{"n_layer": 13, "experts_per_token": 2, "routed_scale": 1.41, "router_logit_norm": 2.0, "lr": 0.00812, "train_tokens": 293400000}
Below are experts of layer 2 (counted from 0) of a mixture-of-experts language model. Rows are named router (the router's row for the expert), gate (a neuron's input weights, with its number), up (a neuron's input weights, with its number) and show model dimensions 0-159. Each number is 500 + 50 x the weight over its row's rms, rounded and kept within 0 to 999. Numbers have three digits each.
After each expert's rows: "mostly gets" lists some tokens that are sent to it at least half of the time. This comes from a sample of Wikipedia text that the model never trained on.

# expert 10
router:521542420616598556462466582385477517436575491555540557552416571510510467470441519474492561568482513531557506544524602567537516399505510476542534562512411513512391556531526483554525429513503476576557454500547508475510427448469380560572550459479521485483490613454516409445464517593513542414596397554561595477561512497569433514475493469519333381526523507487507451513576556526487600525578471506548476448451555486529448504537474627427521580451482518457439561476508467517477420471451486
gate0:549420525519588503494388460538504551606509432506503626544567475437467585449504541568556497561583528498491413514539460560515578540505534494481476472576551534506557541549474410565365457482481397524544486542534505503581496470466512493516511557434622557471487389533466449506515585551477458488401469462510491517505536466556456510480584489608511356543421452559501507500463539595553483581538521382491513501501455562539562476496394530478438503445463520383543479578515514441518476488521599
up0:508539479453532445515527496560462501485509446607537408451487538433433575482383535580532435500516534478534617465498537511555440475423483490641430500526473480554517469530467557518494457429500393489505515516409462489431433554538522462465501558535509445434497487468470551495498533513689461485462521427508528545525564524461515486426437482483456488524527478522548583517463501458580541541497488448511423464556521475564429560536527607559459477507448575554556479513562607482516482536427541
mostly gets: " This", " Robert", " President", " These", " They", " The"

# expert 12
router:498448503494469455492461445560520437510532522523600513551558509460461447484567452492537506453492528454435421479454549454440500574418391527509474419487548458570570482510408435506505521455454529508501518455528486449525475445489460501435580532540505526464563545634503460582519465494406466450542613491576509459425461458505533434530428505563420526541498520421542529481451524611482519486442451501476433476456502525463512434510460437525509534523446419556509487548426545535581387536410565
gate0:460489476498538544413487550537432431440486394529503494575556480466560569434515498513594519525556380429545466426516510458609472483435490431471472531455546493524470489437494541541492480486483476515513574630487426381439492543588509447416458513571498577524553539472486514493433541499524494514565453464546442401544456574392553536554522489562514506509446578498476516482559523484483442577398546401497513497561439480496383523495512545497532468508562410541526489356444483548502479579474550
up0:553506498475617519509502540455459520473479506520529495505502456482504389502503593439480578509487451421449413469508398494539521453548505571493450504443481478558501520483372472466417423467502559488507444579563466475493459450524401529491521449514451592516534490510551486556575480470514563515537407439596506440517505501467463516484502634521507469598493502502464505493477495506459402574493475490531582564466551467552488532393402473558444508559496641546475531436446543513491495515520559
mostly gets: "|", ",", " (", " of", "),", " de"

# expert 1
router:513530431606588511455492594366469516423594509554524590538402579522493460458458514473502548594462520542558517559516611555557532431533498465538534525504377528517408525520493485567525429511523501568576429489537512455527435462468388565576546457479509512489495605506503408446443531590494530410562401538572599473579520512571441515464473493511354406518493497483502435495582558497496582506568471523540474426430505471501459516536479608416512558450469513435446566469507484529486405474478479
gate0:526476487479504491470449572518549484439504576520467479417550570512553470508521502567633565540537529489461536479520511504571506587558503529424556513422500492509448481438523455506507447462559468485522515498535535448514541504484478432500450509523421506490529488499593543553489484498505550467455539494575500396498465471496531506442552557509413505480426457430454552555418395587457476450516556607612572553519478504439496534476550427388377438515522421474517491483481531523431447537439426
up0:559491356517449473522471487443587407548451453641491501643548499491520503537499574497463540407390484428476509498469502600528433493522484488559471516523532507482443497482494499446488470511428498512505520473558467484462610577435508446512507462424607487476483499508370576586499531600472554486560529490459554461459466453390415500445388518489566514485518528403407494550501557509500508588549424532502477498539498541464497488537518502466514447542487434551483467575549478500484500523524580
mostly gets: " Tom", " is", "==", " players", " artists", " nar"

# expert 13
router:486536381604565530466456610360453555400574526560511570512407578512486455446440510446512546571479526558538523575523583546544517397505502476533529515511408529503396518517492476570509451533511484559572461513529509470518424475477370588561549431466530495497497618472486424427440539600483521365554405555550584493570507493572437497469485506509382388525521502488522473528605562534492578496580488547527492448462529471502422520557460577440490558455466509462447556459537463507481429481486455
gate3:453443457430509495608511508395505497520512509485492511535400485595472484480531546578491460437457441431510537525464471577441513607448484528489519388463444441438476510466449490508539467455577556489458498524520587549482445530570537495555490441402495518529468495506485485484598438446596466505428564533501385526456402491442503414525508507558490559423502544524431591485546498500474514559593506446517539433503519527472552493520473599587563538547407495507465507531572492441442534518571443
up3:538522450531476501510519487476522418618481540436532503564485579421586523484447434450483492481500537525456488456460507540550438443586428521483499484549545441478497498450504447463498530496532500527458484399449415505464504481514517577468525510473518567539516452511470577492451470436484491428468537478456473468479506450461525530496479458506504498480613543543472491396525550547541526516359428534488466567537557440478475439484592459456465505502418557503461487533457479525456553464492618
mostly gets: " st", " l", " d", " dr", " g", " fl"

# expert 2
router:527470472504503488479469463473494491548467358523579422440508570418443467443570580489474472457535567538521444414469433476525456467525362481499491544494516484461462489475596481452475441443538541490513475560526452484475557354481551473490460445506479520496530475521458592586519483421464568496561549456398545483503495554559418461515466515527530579420483461464494552557536567450520583493481469552498511447540380530530571537561522557486411506550424504548473491482562575520518528395536470
gate3:387529435503490508525419553505512487513418477559436463432514526552624486518591553420514462542546476556495514428488502630589460512491477538486433438488501582481409386538512472566524531520512477650487454442553488488495541418580518507462549409527439554487422422619394630426533513438481494609540435488547551511529512521510420484503452525511417492411492616503492532548511532426505513524524534539446439474474436514442476499569472466501510446571535565512465436564424518446492495537498503
up3:504545540490454466563444465462425502491459430577571458510578511505517452449553580482468468473489439569555495485415466468528495520520498432525473444467524465492500454499429485520451424577452508549486469515487424408477456543465566520483606550481438528484496457587474521492552493581513511483504517453497527481431486506475535520522405466562487542510422498434559485469454456502497526502576448542496517415497512548552565568502579442505469510603575415616506596465419544451572639545574482
mostly gets: "20", "19", " Mar", " Ben", " Jan", " Nov"

# expert 6
router:504497540513536503450495491516537525490441545506503493586498484448540480576512412479517494400487406601463415480573491563483557467485451532500543482391442526549452506523603468465396544555536448463369536467484523482448436501535557502408595512490462498469522536422487427537554446451534496477471471481520454582523455472554468556508457530472431434528510466500501511366530450567428508484557491526482607408562407564529596458506473515512481472498586483439616399465469418465421520480495498
gate0:485534490523436530516525463509490539512461533629463518528414459452438453507498502415506496440479478422500408548476516472464496530452547511536573564546559592417551508560485519528420397487495528459400482484416524487505527573486449510452538573476484562526448542482452475504558553456547486529451509408568513444486511449576470436491377476362432457504537448561542423503422459540545539535520531526387520413516538514492510523510557434420479526616509510490446495557527461491482443562525485
up0:522549530576499540555481454487491483547519525482424524515408531531587386514449493529530502446460504443587476407430508518438347533436548513517532519491434531533504504509555425617374520573459389471431502489481565407462510525519462505373533575592463463406469537546411411515500430452465491555445523479527437487441513454450475490427459567568546494577460522473623419547490490501410521481581446519466562430501419513508523529519493459480550509494439511518538458544398551484463546525549514
mostly gets: " small", " long", " best", " no", " large", " land"

# expert 14
router:496472488418486494487547478535426529566407481513496474521486504583515569549495486556464460617476424448553527442513509446448497495522519509488557523575558509512482482527452478501449458534546512404427491478482440513453557538600610491512474476503489460498569455472556578471520486507536483523445552456486481534429582494434564626513480425426590500438507466603472483534587465405473407488464471470487549539536495533535524538543611531563513563545554583474408405413548503561451483484415535
gate0:427526545577449376519601623484528469460477540469480543617516572588539511539583448502509393556497504433593428457535543435477545531493493519469509594456460557524535461613497480519507563460470437579507462498512509431454483508505476490515515485487509438411395424612471476541538553539453559538403466490461448435495608435474452458539552401462425349535601586563503465498435521450509453568532454514440552551549504376488486482470473460479511532455474523521468512572471428559510566487461552
up0:505432604512607454617525531524390537440436545525572423558468480545510456526490617587356435465528474483518451551518489455447605519535472505467561409519476542510510380470573562494471468551456469487448504440498602504528487454550493408446445480526556492432502441565510509524475504538478455464443486484445572502462455480481523495508566516530520453416540454455408477466518414496500452578526464523565488594566593570545521418581512493486502564516445456539512540516475561493527444432533558
mostly gets: " and", " or", ".\n\n", "\"", " but", " &"

# expert 4
router:539456585463455594553607469511475342633571502461508438477522491560442490498521562456476464473479556486459568520557369487535580495610545617452394472539488492475478413477462473496533552408471568514484571538441619519484532519469458477514524525430377465458459412540527511503506477476542472513440416430482414491450463453537468507580500464453590516505506467571454530495459597496615440414567503524466459548489510404515406462391413421504456439473557458497456504489522459476510586459462448
gate3:445441466500488570560510442469569500456610556584427514399447530500501390440474514556351553550473472540409470444503555593498520423581532532452465449468513438529406511478452475466531500522563445557389488404454500544574465504513431505476506492438508532541477496487577458623516485456552572549523474552530474535467454498485448481509523476461478499578504448565442537398416525455459348437430531521521440521518509563499485491517459502404484485503410517500541510434552451521446526532490492
up3:512566474541541492577542395515454503463539497489488457561563519473500497535527509414482554367571573465408443500594446537582534437434478536538443427525517532487509523490407560505461539476529492569469576521518543544511427486553551488510624458545517486390444571517597552522526506523543519574527462534461467553550430487479452464501400521486612468508473508451546536514417547531525506469445503488460409545480404489472476538544510603530501440526522449445598470628499446480527516533545453
mostly gets: "==", " with", "===", "====", "-", " include"

# expert 11
router:440468503565485438381376415423410499425606479531481605420446506445486498509499534443523501582664451492479486574537537503533464522382521467548520488603491497443437552465559516507586466479494508441513474537451484530544482602511487522562459510471470584495519496489451463467480533426543501450594572497598502540618588472606504466403577493461439557499501454487497526504529556494535483440541572487563529486485564566472524431513494444474479518486529494456462536425452465411469458472521478
gate0:428511491444510510415524523492424524497563583505535489517545642659456489432539517537543526479506471486436484439450462647583468549415539523476511425495579547552452523476433514472585585482509519440411518495535533385533495513459499482607534392369464557455521507465588534524518421426554542545453528534566454539551493462445422483605464526416408446483489527490552496480461543469441421484502539513560534502525533495493432429554515463504504501507472593563534549510485478433505514506555438
up0:495449521444465620436489588549480552484498547475524542563486525446511493439554559529544537479571466483558523560554444530552476457452503497486477475403525502464480535469538521424502443535531588532519481509488525512566519534497526461433502493469638642492508464514555517502503547485471595513524430489546493552552515480377584488499484501464489545561452452534442540511516547416451584508529515424558553468516606474518566503530494447408489603542521561429501513505501575517515506455528441
mostly gets: "ford", " York", " Smith", "ington", " Washington", " James"

# expert 0
router:558499465514475441548516486498529503506563539483548577433506389450559488621484458573523467488473490556432500599453565466465518532535631478521617538482512424382470399576526519555531449473512458550543493457496497487551551552444453480552529479505368531613418475505489506478505507543464468573498431527504491506471448450447476550511501548472448547489535554489469542464507418600530524561494515458543450455485507586442508449531482535409542511508481569535532498463525483474449460448550503
gate0:444559506536452499550605499519520536501609430471429439511584437461576493409492545540396500497491556542422515519513494470488410600465495512486530492567470465452503517563555526521467560568575525508458505459498449539477495494508489509412514480491440490524500540500371601558447475471483489537545428530478542510489432485507502531471606460478576533524445425479516509534555519571573620560453552628483398446505509483423545493438502447633544449590530496546520415434409447480517493501559565
up0:559554480553542419459499471461506387571542566543503445551610476454528527595541444462560442545433437557611551524567553546513537583427529480427569489589474585426455443573466543531520522458440493530524467521494520494565423542548472464513505450522465391496415545529547600504494533529449550475455458485402529542545491515550461529451475448530534392608508454528531524560571526443504469431493514480494529514576430487478522472554467570412505444579428563529461433516503554580541533575509478
mostly gets: "–", "ations", "%", "ation", "ions", " −"

# expert 9
router:567530517407480458546497518558534556449490540499425424496546470467558573446499509614475484523432560457591545502495439431547471511518576417488447484502553465516556448512476591514489552624514483644488501475380486439579461457496477561488410490603546576538533499479480432466526564495473498561453502504517517495448514470464544467517547509558488538480539425568518524440550381530485517479531513452484566507572500503417446477487429485546481460476601514506546565511500476445480588567496522
gate0:450433459536481489555565501629451485354551548510426498562522526446514490491551497576408501458556481538475488485525384545459577585486529495497487467519487572516498452524685511494514513566443486585477506570583485489410514489547606570432490451543533516433524454474544447551420539539536566577461511495371495571551532488457525425520478461534517516601414500524526469444527423511450446516560474527510457528481465460455531493475488565549562557394450416504461447448440496475426551457523477
up0:551523470496453546528495485545457476445587521468434493488491488439480561549483539485523540448418518492494512512533568524479552580405548422522508438603500623523489578439430483580582617505496551610528528573567431461488435446547478502470493495524571504386561522430392481496533554578457432548431557566480521439521522537512520418470536440457526557445417519511449596422536555518571477515544482514434454531492508530534504521511459510592524513545585542531443494552419548557478456517582510
mostly gets: " in", " In", "In", " on", " s", " On"

# expert 15
router:441520541495504432518484467528533479547394495438491514474573488424482490373462508498448513540536510431495555494487465502412483517466496535464496428575543582556507455508461510471473477457478500480446417490540467513539552614465576490490453520474586509511400514545453548507431502429630524474526527469499493535475570514538509476466523550488590484560515529491534531564410563488534493545425571521467461525425563545554545517430592516578510421460475525510491419528498457581500543653416508
gate0:557504513496595466533499570441522485452457519457458533466521396471480468519488500503470496453475491514428555568514523545468376535495542497507534446528485510530567500469523509476509571577495479514495491509547505478448437461558569570436391392485520558572568368488526607500418448547492468504491556450545501466483457528548461583556564463482449441476470564557499497541519419510565504499394504487569457520463587565411408547537538483473480521536445500463519513457475477498496625557413503
up0:457570483494438554521492498429520472467419537606529497487537580406428641472456549481493477518517537474476650586539525507432546480489578466480504474506527464526557477408520562486504505502510547439500537431614478475478512472519437549564451502488567497439502511488464466468484422459551494449482579438555453466496417504481525522548488410449548471457468417479458612505435465517485424569459466369527491526433518465495477522543506606526459530484595490423562496476373472589516593535525451
mostly gets: ")\n", ".\n", "\n", "th", ";\n", " third"

# expert 8
router:493417536504485519572477443492596512488499530506512497566487464519506507497475524452606578500530539491394527383456524496476511484554530498451433478422507483520608527435428606490586517549517457512378483426414472600529490455520414410407509378492598426554461477515510515573479524494440526572462480562496478568517511537427541523513471489545546450478489524544509587573479455458458491520478521496534440536479544509464465529570510441518467590581474464495476466568449536507536592469519485
gate0:590515576507548539521472521516413551474493442493487462476421476539504491458450463533510521488500556575542377466487575497518521498434432523430420422472570550520458488510528519560545425565461532537465486479485530606543601557544455441379415531499460442533493415523502474544460487444505598571454465550583516527550541479512460498447560490551563591590398528500505569544439546493518513545510569478484473526555591457450512533551529509569471498392515449639491468497505535525578536457517496
up0:587531462426504493423549386622479420547506406505516578524509464474461501480441353546489566490544479454485479468462467438527402524485459523419469404537481519517545532509442493488594501522530606401505499508475479520497468465514506592556506442625399434523500634435503554560524493504516571565479481541450566449474477506564509544436561547540553448547514488485428503545483471516599506538539568575533522424449614423458513531537563504474470528430566495538549459498524428508452526505551453
mostly gets: "In", " Ar", " Car", " War", " Bar", " My"